{
  "d_shared_expert": 0,
  "normalize_top_k": false,
  "balance_loss": 0.00868,
  "init_std_router": 0.0217,
  "learning_rate": 0.002,
  "beta1": 0.9
}
Below are experts of layer 2 (counted from 0) of a mixture-of-experts language model. Rows are named router (the router's row for the expert), gate (a neuron's input weights, with its number), up (a neuron's input weights, with its number), down (a neuron's output weights, with its number) and show model dimensions 0-63. Each number is 128 + 32 x the weight over its row's rms, rounded and kept within 0 to 255. Numbers have three digits each.
Before each expert's rows: "gets" lists some tokens that make up at least twice as much of what it gets as of all text. This comes from a sample of Wikipedia text that the model never trained on. Tokens count by the router's weight.

# expert 20
gets: "r", " E", "E", " st", " St", " I"
router:177106140176178147074159114125135163114153115187117120213129119160189192121109203135115103132203185114158118138098146143125123125153160082183086144151131177119167139120100094180141134148088177
gate0:143119107115165139040112157087157150125079031161160130105093134164189126157132198121139115153161129076118169131078120158121139143147105061164094115131139164157140167158124147117146121136119182
up0:089175099116162097115199118137135123097109118190133130156047112195126096094133129163160107076143191124158127150123155165100111107132121116161116191090133132182097127124115096174101125195154184
down0:138137091148165114133174130071135130110128105083154101137132153156156174124131115204078142206160104129111144136124096146117144121141106113166044086149148149175113157118081095160142157128084110
gate1:110122152138137178172145142086117174147129073096125126101141138188163115150058141150065133182105122089147133136106135124122121100135125118123067139158138205182132102077111101079114100081117137
up1:142136150089107130148140125110124141077148117082162138116126139112127128096098102134095113166108133127143133104155100155107156104149157145133066082179125181148129182103135116141137157099160147
down1:095104127124051125148096162101123149124109105114126134073098144086049053108152171122102149138103140115045128061121138142112120147161144119091137130137108130143168170168166139125134120117073060
gate2:170117057093134117087082132178131165117149162125132115115111155086099145188126136066093114135125117093131117110125153123152112107095157142164143132108131186158172152108139132104105102195151105
up2:135145109103193109077093069157151144102130139123080115163148160094126188190152109128062135126129166079118122114135063129141146124121125103203117128152109105139162164103088125141151118164186130
down2:075197166140113134122128126132101069073110088141139167127150098126148086124115095132139144172089155112144154073132168085159165125138068109113090087111134081117087087170109153154162127096105159
gate3:144130106114192145124144141156141133121156157162152110173175146146123188203137138159130183139169142154086112138169115173147121160118139160132118133137171158164159189093113090114146096127091126
up3:112153187146135136126126120123123148189144112066133127095106124125158129126079127120142093113088091198142105094166108124080181131118136107149141125077130113091118066096139133125148163152120114
down3:099180099146118145093115122122101121114088105138111134105116102151117055143178055101082142141174176120145156060113078139136106110151112126090092163132132143115108141192125155097122192142140108
gate4:140127140158153106083111129240175117083127135181178154126141134143128123138126130091209159109178179146151149161140098084142112099158141120162132116151136173121138100138096112118149160103098115
up4:160105151105131117120167139195175111095133102130177100121168100143157148115191128139168140136183190150103095141168121095145122154159093129105185115161151125086124103152159121105108130219148167
down4:144115161141077153100152102166126150126092132070154108058119172110128151143134126168119149134118102147110114188109162124097108142108147138100137128158098105095059109162086110223171169130189072
gate5:105111114159147106176077181123117142154151171111126098132118157159099167102182159083133075153084092159109111130143120124137169127124178138094175169163186170081099162144121111141120145130090179
up5:146094111094080150147058141119147108127148131127094139141099145141084167128100179147154153123105120084187144148139162146102074057085116176129128120187178156106128124114117089103153084160117088
down5:150123077131084149132111131146144131124139117137071170114132115142121208123114180146111185129113140143141135195121128157120137134140202093156146087161091201096132165169157135195096085082080066
gate6:138167132102178140076085092115108167096144114132146117185161135117162169204114144098178114140142156156133144144186134112122113179118179083140129154100207134106149094170135124153161134189100068
up6:186091087102130150138109140108060150067108152118122121102094128149097149091141163160096126121101077139146125131098126130130129093120077150125069135154069156130120172150115166103138138104121135
down6:119141094090101146168164148194131105125129108138155163152132116136212118176127106159082134130056123136101073086094116110107120145144162161111207163115159079073130134127097148182163147153129191
gate7:133117116097134069152124124184150115097165119194091093155149122084129155092099131128111111172138133026152107124137210130183137098147168124090125117117172120116126132162144158143136138092111114
up7:168127118141100069097164094148088140097169139125139167113099159109169129146091129090158148105157095084127139142098187136157128085102166095113111077142145151104137112170092077183166135123092107
down7:121099117096162140080114175088198128133086157130176147143172120109051194157143109102170148108134147164144153132145132088111121078172061154169108129139121110116194136148083132142133136175141130
gate8:136140102178182165013126107084134150115111173066095118116152184120121158079064134126093097129137135079100170136127102114158104115055115104135128151121099159160149115141115138069109097153115103
up8:133096070113087070176098159105155098117135112153132110125138104148158131175169154141150134141100117106166079151168097178121123114146171162149097149128192097128131156166100118154118129123166157
down8:116099082097143111101178115117172077125117090077147097162151176130078138125119128093151150113158166162162139071118118089118164097144154012164092123100085116120215154146221131133123062122154108
gate9:143092123143150167126148136145131153173145141135167119126163150153167149128082124124107168191218209074113142121126143096179136123153129127169067129138122190136130115122166144186132114139090118
up9:137141129098113163101159104112099159163125169197164100120133124054145088143063101155126140116172143131113139127179197126131159102088089119141090106117121111134146111108131106143144114143116117
down9:103181118067130081202086078115148123133167081154091149126127146144158126126134107163140053113087122054058112116119137118150089104140197122123151086106126087134121148142082191066142079175173155
gate10:108164140119158148170119141139104156099180103128149143146241143118088176095113132153179117094157085181158121168042120139107120109172140129129156144127140080161098106182122084122120059115148149
up10:144137099162069096109093166105146150126113135087154159096112103136132128139160080103182145159132149043103096098157082094173175117065141049119094125150138075149120180124137123106141106119115153
down10:095124122162108145166068105098142089081128160169109164111144137118099149100166201117115078080139080167120073155117117105154084141197092115068123159157148096108133136136141146138111072111073136
gate11:152161217185131105102121173099167138121117158157153164154126093119163096139127112132167181129122145146195117163081138113130108133099176119171092144091149148021116124135121107160149181120146117
up11:148090139200134131052130155142084146137128149145161165160094080134129137217150125158135166138123122154189132134105181134095102122116185129146075104110153112056089141155141106158147123121116134
down11:085072098088108126183109131136164132164123147121128167109153156126104108085132132110119107086119108105077134083145090138194128094138089141076165132162074101138131058127142152133138139102142126
gate12:091104117149118113094167128081147148124147143106135060123150141150150150107124078128113076121100140130146131200158148101148163122164135117153123091104142184122123116168093084113137154158136152
up12:091136112106110118053156130060113147119152130141133109120125150170127159110073082144168133127117125135151152150128118070114182089181093115136108080113140117150148151127127111116143112164181163
down12:155155116170158120119087136111089118094145095082144186110083128140165137105181159113102138133081121128129139159156110137094081111183141044126053122172091095074110106077123114163120173136104163
gate13:162100140105114095155155067103141171157164178126133143139101129164129162102080100143088152110162120143116163119066150107155094161103145115144127184078055108119134132116134170168176187085039132
up13:136111137127104146147083175135170101172101073115119090098108130099122099158136171136121157147114149063074129070162147109126138082120094130088127124127210123182129114095149093140123106139186141
down13:147132152120136124110203049095115131101114146111131123131108116209130124101114108098124119172177162132122125095144141099103132157167188186119114155079141137133100090169189169118094117102143122
gate14:108108104134084142100162133153152127089109091138166145114147110116107137055135118138121139133148153060138130152131083119134151092122093114174039141136178123119116092064093074171135146145074143
up14:136146134107144131201106103050163129151166190131127150101134131108110127125100102133120126106113113128097088142110149212177106081089121134097199127105075093136089161190109142118156154143144116
down14:186132152139145084067088194169188136114124145132120132211147069116152113084092103113160139116118136136158162154166124141117135146132111151115149138153123132140191099131133178129164151125116149
gate15:135124150127145153072125138105118160076118114029143081159122083224133154080169139093097146122162091124119106104139100124125107063117130134119137121114138190096108127183092111157154145141151140
up15:152087160139138126107172145057130122121109074037133107158114099192136159123131143119117164119186077183140137144143131127129101108103122131135126152161127183083123123142148111181111101155164137
down15:147103111127163112141138097146176136113097079174119186060101205083160112140116143126142146085183101179135158139039121128148170150053168112127124141143113093115136123115113089085189085154097140
gate16:155116101183159187121137134090129182166117087071118156197105149220165131129160150142123133138185137116129133110136112055119149155081120071198046109131111173092120119165118137141123142145130119
up16:095081101176166155098137182169162117168103117171121147128093150117158111197141152145120114103138100081135165143125085069072109080134131094161107149139145098200122091149153106125119133089047137
down16:161189129138118095128149148097074129120120107098117141153089158138118120126126113113121142188153145102078093126135226095162134144064125076138147140120175086107189157079147126172125134076165113
gate17:148116106162188192119154168117141172153107058178125136127110099138139140117161182106111116135186156190130081130089130137164163120075097120131120159137122195114149127162119160146084110156205120
up17:113120111092125096171111120145144124116130159121150103114082092213098117168138174129179152063087102154134120107152125136122095150103119166121169151170107191107126125100120150139128155101110058
down17:154093167179100093127133153135134168112158200155151161124106121163150084140122143191108088188136125081153136128102129133060122096179098119094071137146117104048120126093142113127189107099114182
gate18:149086110138162115125108135135111149185131170137096084206091141146135148106115199093107142115139093195071066136138162127145069110080130112104148164172133142186099167143098093120142103148086114
up18:074114142149158155110161144089110122118114123099175142086204139085078045094114071107123153144188155129107121156148104089150147176164121085197123096057117094111128134082127133135128157131117166
down18:112155178182102143175109151097166122096148094144160164112156105110125051119136063053131134096128177148052084133152085156129166141121099087106162137087123095135147168089135134147151134111084138
gate19:176110117126132110109116136070159148129129122139158099134164161112152138096013150144179117143067155035134166129116113133138163133073160093147166166121147142067113078101106109132144142095134169
up19:133168099108134099124093122147145101146125110149139166077116134147116094098214110073047096132118124146108171169141157081142092103172145097070113092128067121156175151138090124128091155167166099
down19:141142110138100121114112110114145110133143147134127056137123162122123157133111115163207135122153128123099085072105170152150148116120078167130179106157119190123164144110154139188156214095057178
gate20:163123107143159138143101125129117134108165154209148164129125117092121117170100150151179134131087152184115123134111137179166133142188202147108147188117120147070143140129129124146159110118118157
up20:105105050103126128119167124129130132077125184093135131134151093123135139141067112196174164089138182135112135157169088115130149166118130142156110119118113120116190105144162147130147154064167101
down20:044125132117164144085110109133092088106172118148129035201123142147159152160132129133146122148156090139162084112105122134088135185137135113155151134149137090126101177118060121133103157142138164
gate21:136120115090145143126120108138203123126165088144130161149155124104154060097111185148107144116110144072131139146097080164103147122082134144100125167153183145174114089088134141142138102087102158
up21:184099134139125097163165113081174107135167083171103145144140157145158128062127133142166070142131125140157170119182176114106096150118134185171158083103199162177140055076156157130143092177138124
down21:107165150183158117138095135134144133128153093143176167130135083119057115135069107156101074156114125167111123157163101128140158129202130110152090118101119134190126109109138181170126113146133110
gate22:161134177212135146127160133101184166167188172187130133108108113170115121120127134104090110133125107229109120162128126133132091165157188100157078126112083121101141154076142123176129138135069102
up22:091178131160152157151121141104130146122114081095155158150152124024126136120129115180182121104127110117161124100152151097133165111172095126105136125158158129175080122132152148127153109086196144
down22:103124166143077151118134097110168131104148099114132108138108090090133080126078120180158179069133134173113137127108092120092142152141189136155093106092131113153237129111151093178171105217114158
gate23:111115136129152115016160119145081107118144140182135126139163129168109131198134157173125112116113132146106114102148131094145136146147154127152125118129134186117150185116080126176169137160206123
up23:131165140120126127082190119130170129173152119180097150127190126210111127210113118164096144101163134073111116145119087189127163095100138163136101127147124195109066137125129123131142146173148138
down23:095184149107085095099124151127096156132089138111187132165139165126149198163093111166174087051126086114171169126165085131118087107136132146147160130110152101145157116122168152128148122123112172
gate24:118115097160132148158126104176120169098195049138151147124107161092134128116101137118182112146171152056091076109161191115107152138143126136148070142130135140157185134116137156153113108175180089
up24:110117117172147160199161112214147113138206084192131107116119123108164139089106154115151118189156156081093126148135185164131146141133129125129105087158100217149167178147110108156129131154103137
down24:157131099110099138114150171148088088093123152180126099141100105142135117147129135095128072065168159145146131126103037131098125149101139117132178108202188105140073054139135192131118099138122140
gate25:117125148192116110080142123194154148106106129116130135128099083218121133145172173150086133112171095171155112109138156107148119146237113099123112147093116181119143118189081092152190103105149098
up25:139138106183121097055152144242150128130099089095121120097108145165141093143180136124048097110173135142104122098102112112166101146247125147101120134111114149149199112166133124117125138126098151
down25:127149174134130069145066165090074115168122123109191097148149132101112114129079199143163150146129142148139111180061105103086182110078098123141144080148153088103147172153158169123075145106152190
gate26:122150129077118120098143144133164125136085122200183121117105140128099112203143113131093164144168155072124134102144165097133175127129153105118101115108109161133124174185139167163096096181147117
up26:151110065100115089093153178060141110129115169211171119121111141117103143159130145146059135193204140058118166071116130094116159190108130105125137118131073141116175162144124130155124126175168089
down26:145120137149123132140132109166180133119179122100152105113184125081107179107089062146184102158119134183094130144149127179103083144111090155145138165139102101124074097113155118102140111131130144
gate27:154126058146172120112167122112106136140140120082122105139140098145189168112221157118103103123178155180123086086124159127150088075134145125172121103078118171144185158183096140119139153090133164
up27:141147182121101164125122142164158154112075202140192138110091092166093148161075112176100172145105120137179174108138090123112151102147165129099130166140103109089103139080103105127098157140110150
down27:164120127161160134125149063133143123137159146133096123111140147139173119083139124147121111107180204186105094071108194158146140159087077082142154153134139134084115165117137107070191127099103107
gate28:105125092127112128142188105056107181144142138154112105124120137181150171151165149144132113117164124141111078144150126159112138084168179133121110127117142146143128103109142074114146170124044206
up28:108144109108152077110133125071110134104124090105139133126119105161202147138178138154157134139131132163148083191178169138103124137140127120113112127131145131088121144115139100176150123138062199
down28:173162088119145088115085114141138116064154166112134128167136126082152161136143172114153126112115138134178152163105088148160120136181109114208107058158127115113154134084123116151160222141185160
gate29:116143169117161132104102120034104133134152174133125096132107165161147178142123187139148104135148077120150069139102127165086123136058175127158110167125113089120164135128115144139097116139151112
up29:135154095126107111121153127201151125140148066058146115101148107093078091159150077153107129101117135110145136155175130077152108077151085175056144101071126152167111149150128155136143109100163145
down29:073170142101154125128102156037110142105150187123095112126060107137157126149142157124154093118128081101135094115083126160104155144096131064148201146128088140133163117082114139141095153207144155
gate30:065149121174099174155090123133161141141145144163137136088126138150138145088094078142181127113118120086147163150143118085183139111122125107134124133125193085106173172126129117162159158115161153
up30:110154107138127150134096130098139155114162169188106144179142110148133118105091113160168145146086110105103097131123114089131137129162152106174132093153172162080117164187168166150113091177168148
down30:131122102125103142103126150121142147076109158143151146173150094132132101140096149138155131126167106165143141091109169142150108083097125101137194182138073129170169094168099223172182124098101114
gate31:145165127120153153149125163144114177123203169140157133152104115133152176108161165150084155206184142118052094137131100131163148082092108133171132115193102137100168157220108121129107130132082102
up31:139139157099112136137108144177175137136178167108136079146112117151120138162126118142071147193201112101128134110105120131097177151099141151123130111156062172151184088214148196117112136090111134
down31:129086085150106109078142089182112116172097090102103146100137166198082095104108165122128060135159143118136179156168098105074056126175135126171083099130196130089110149089118106107121104188190087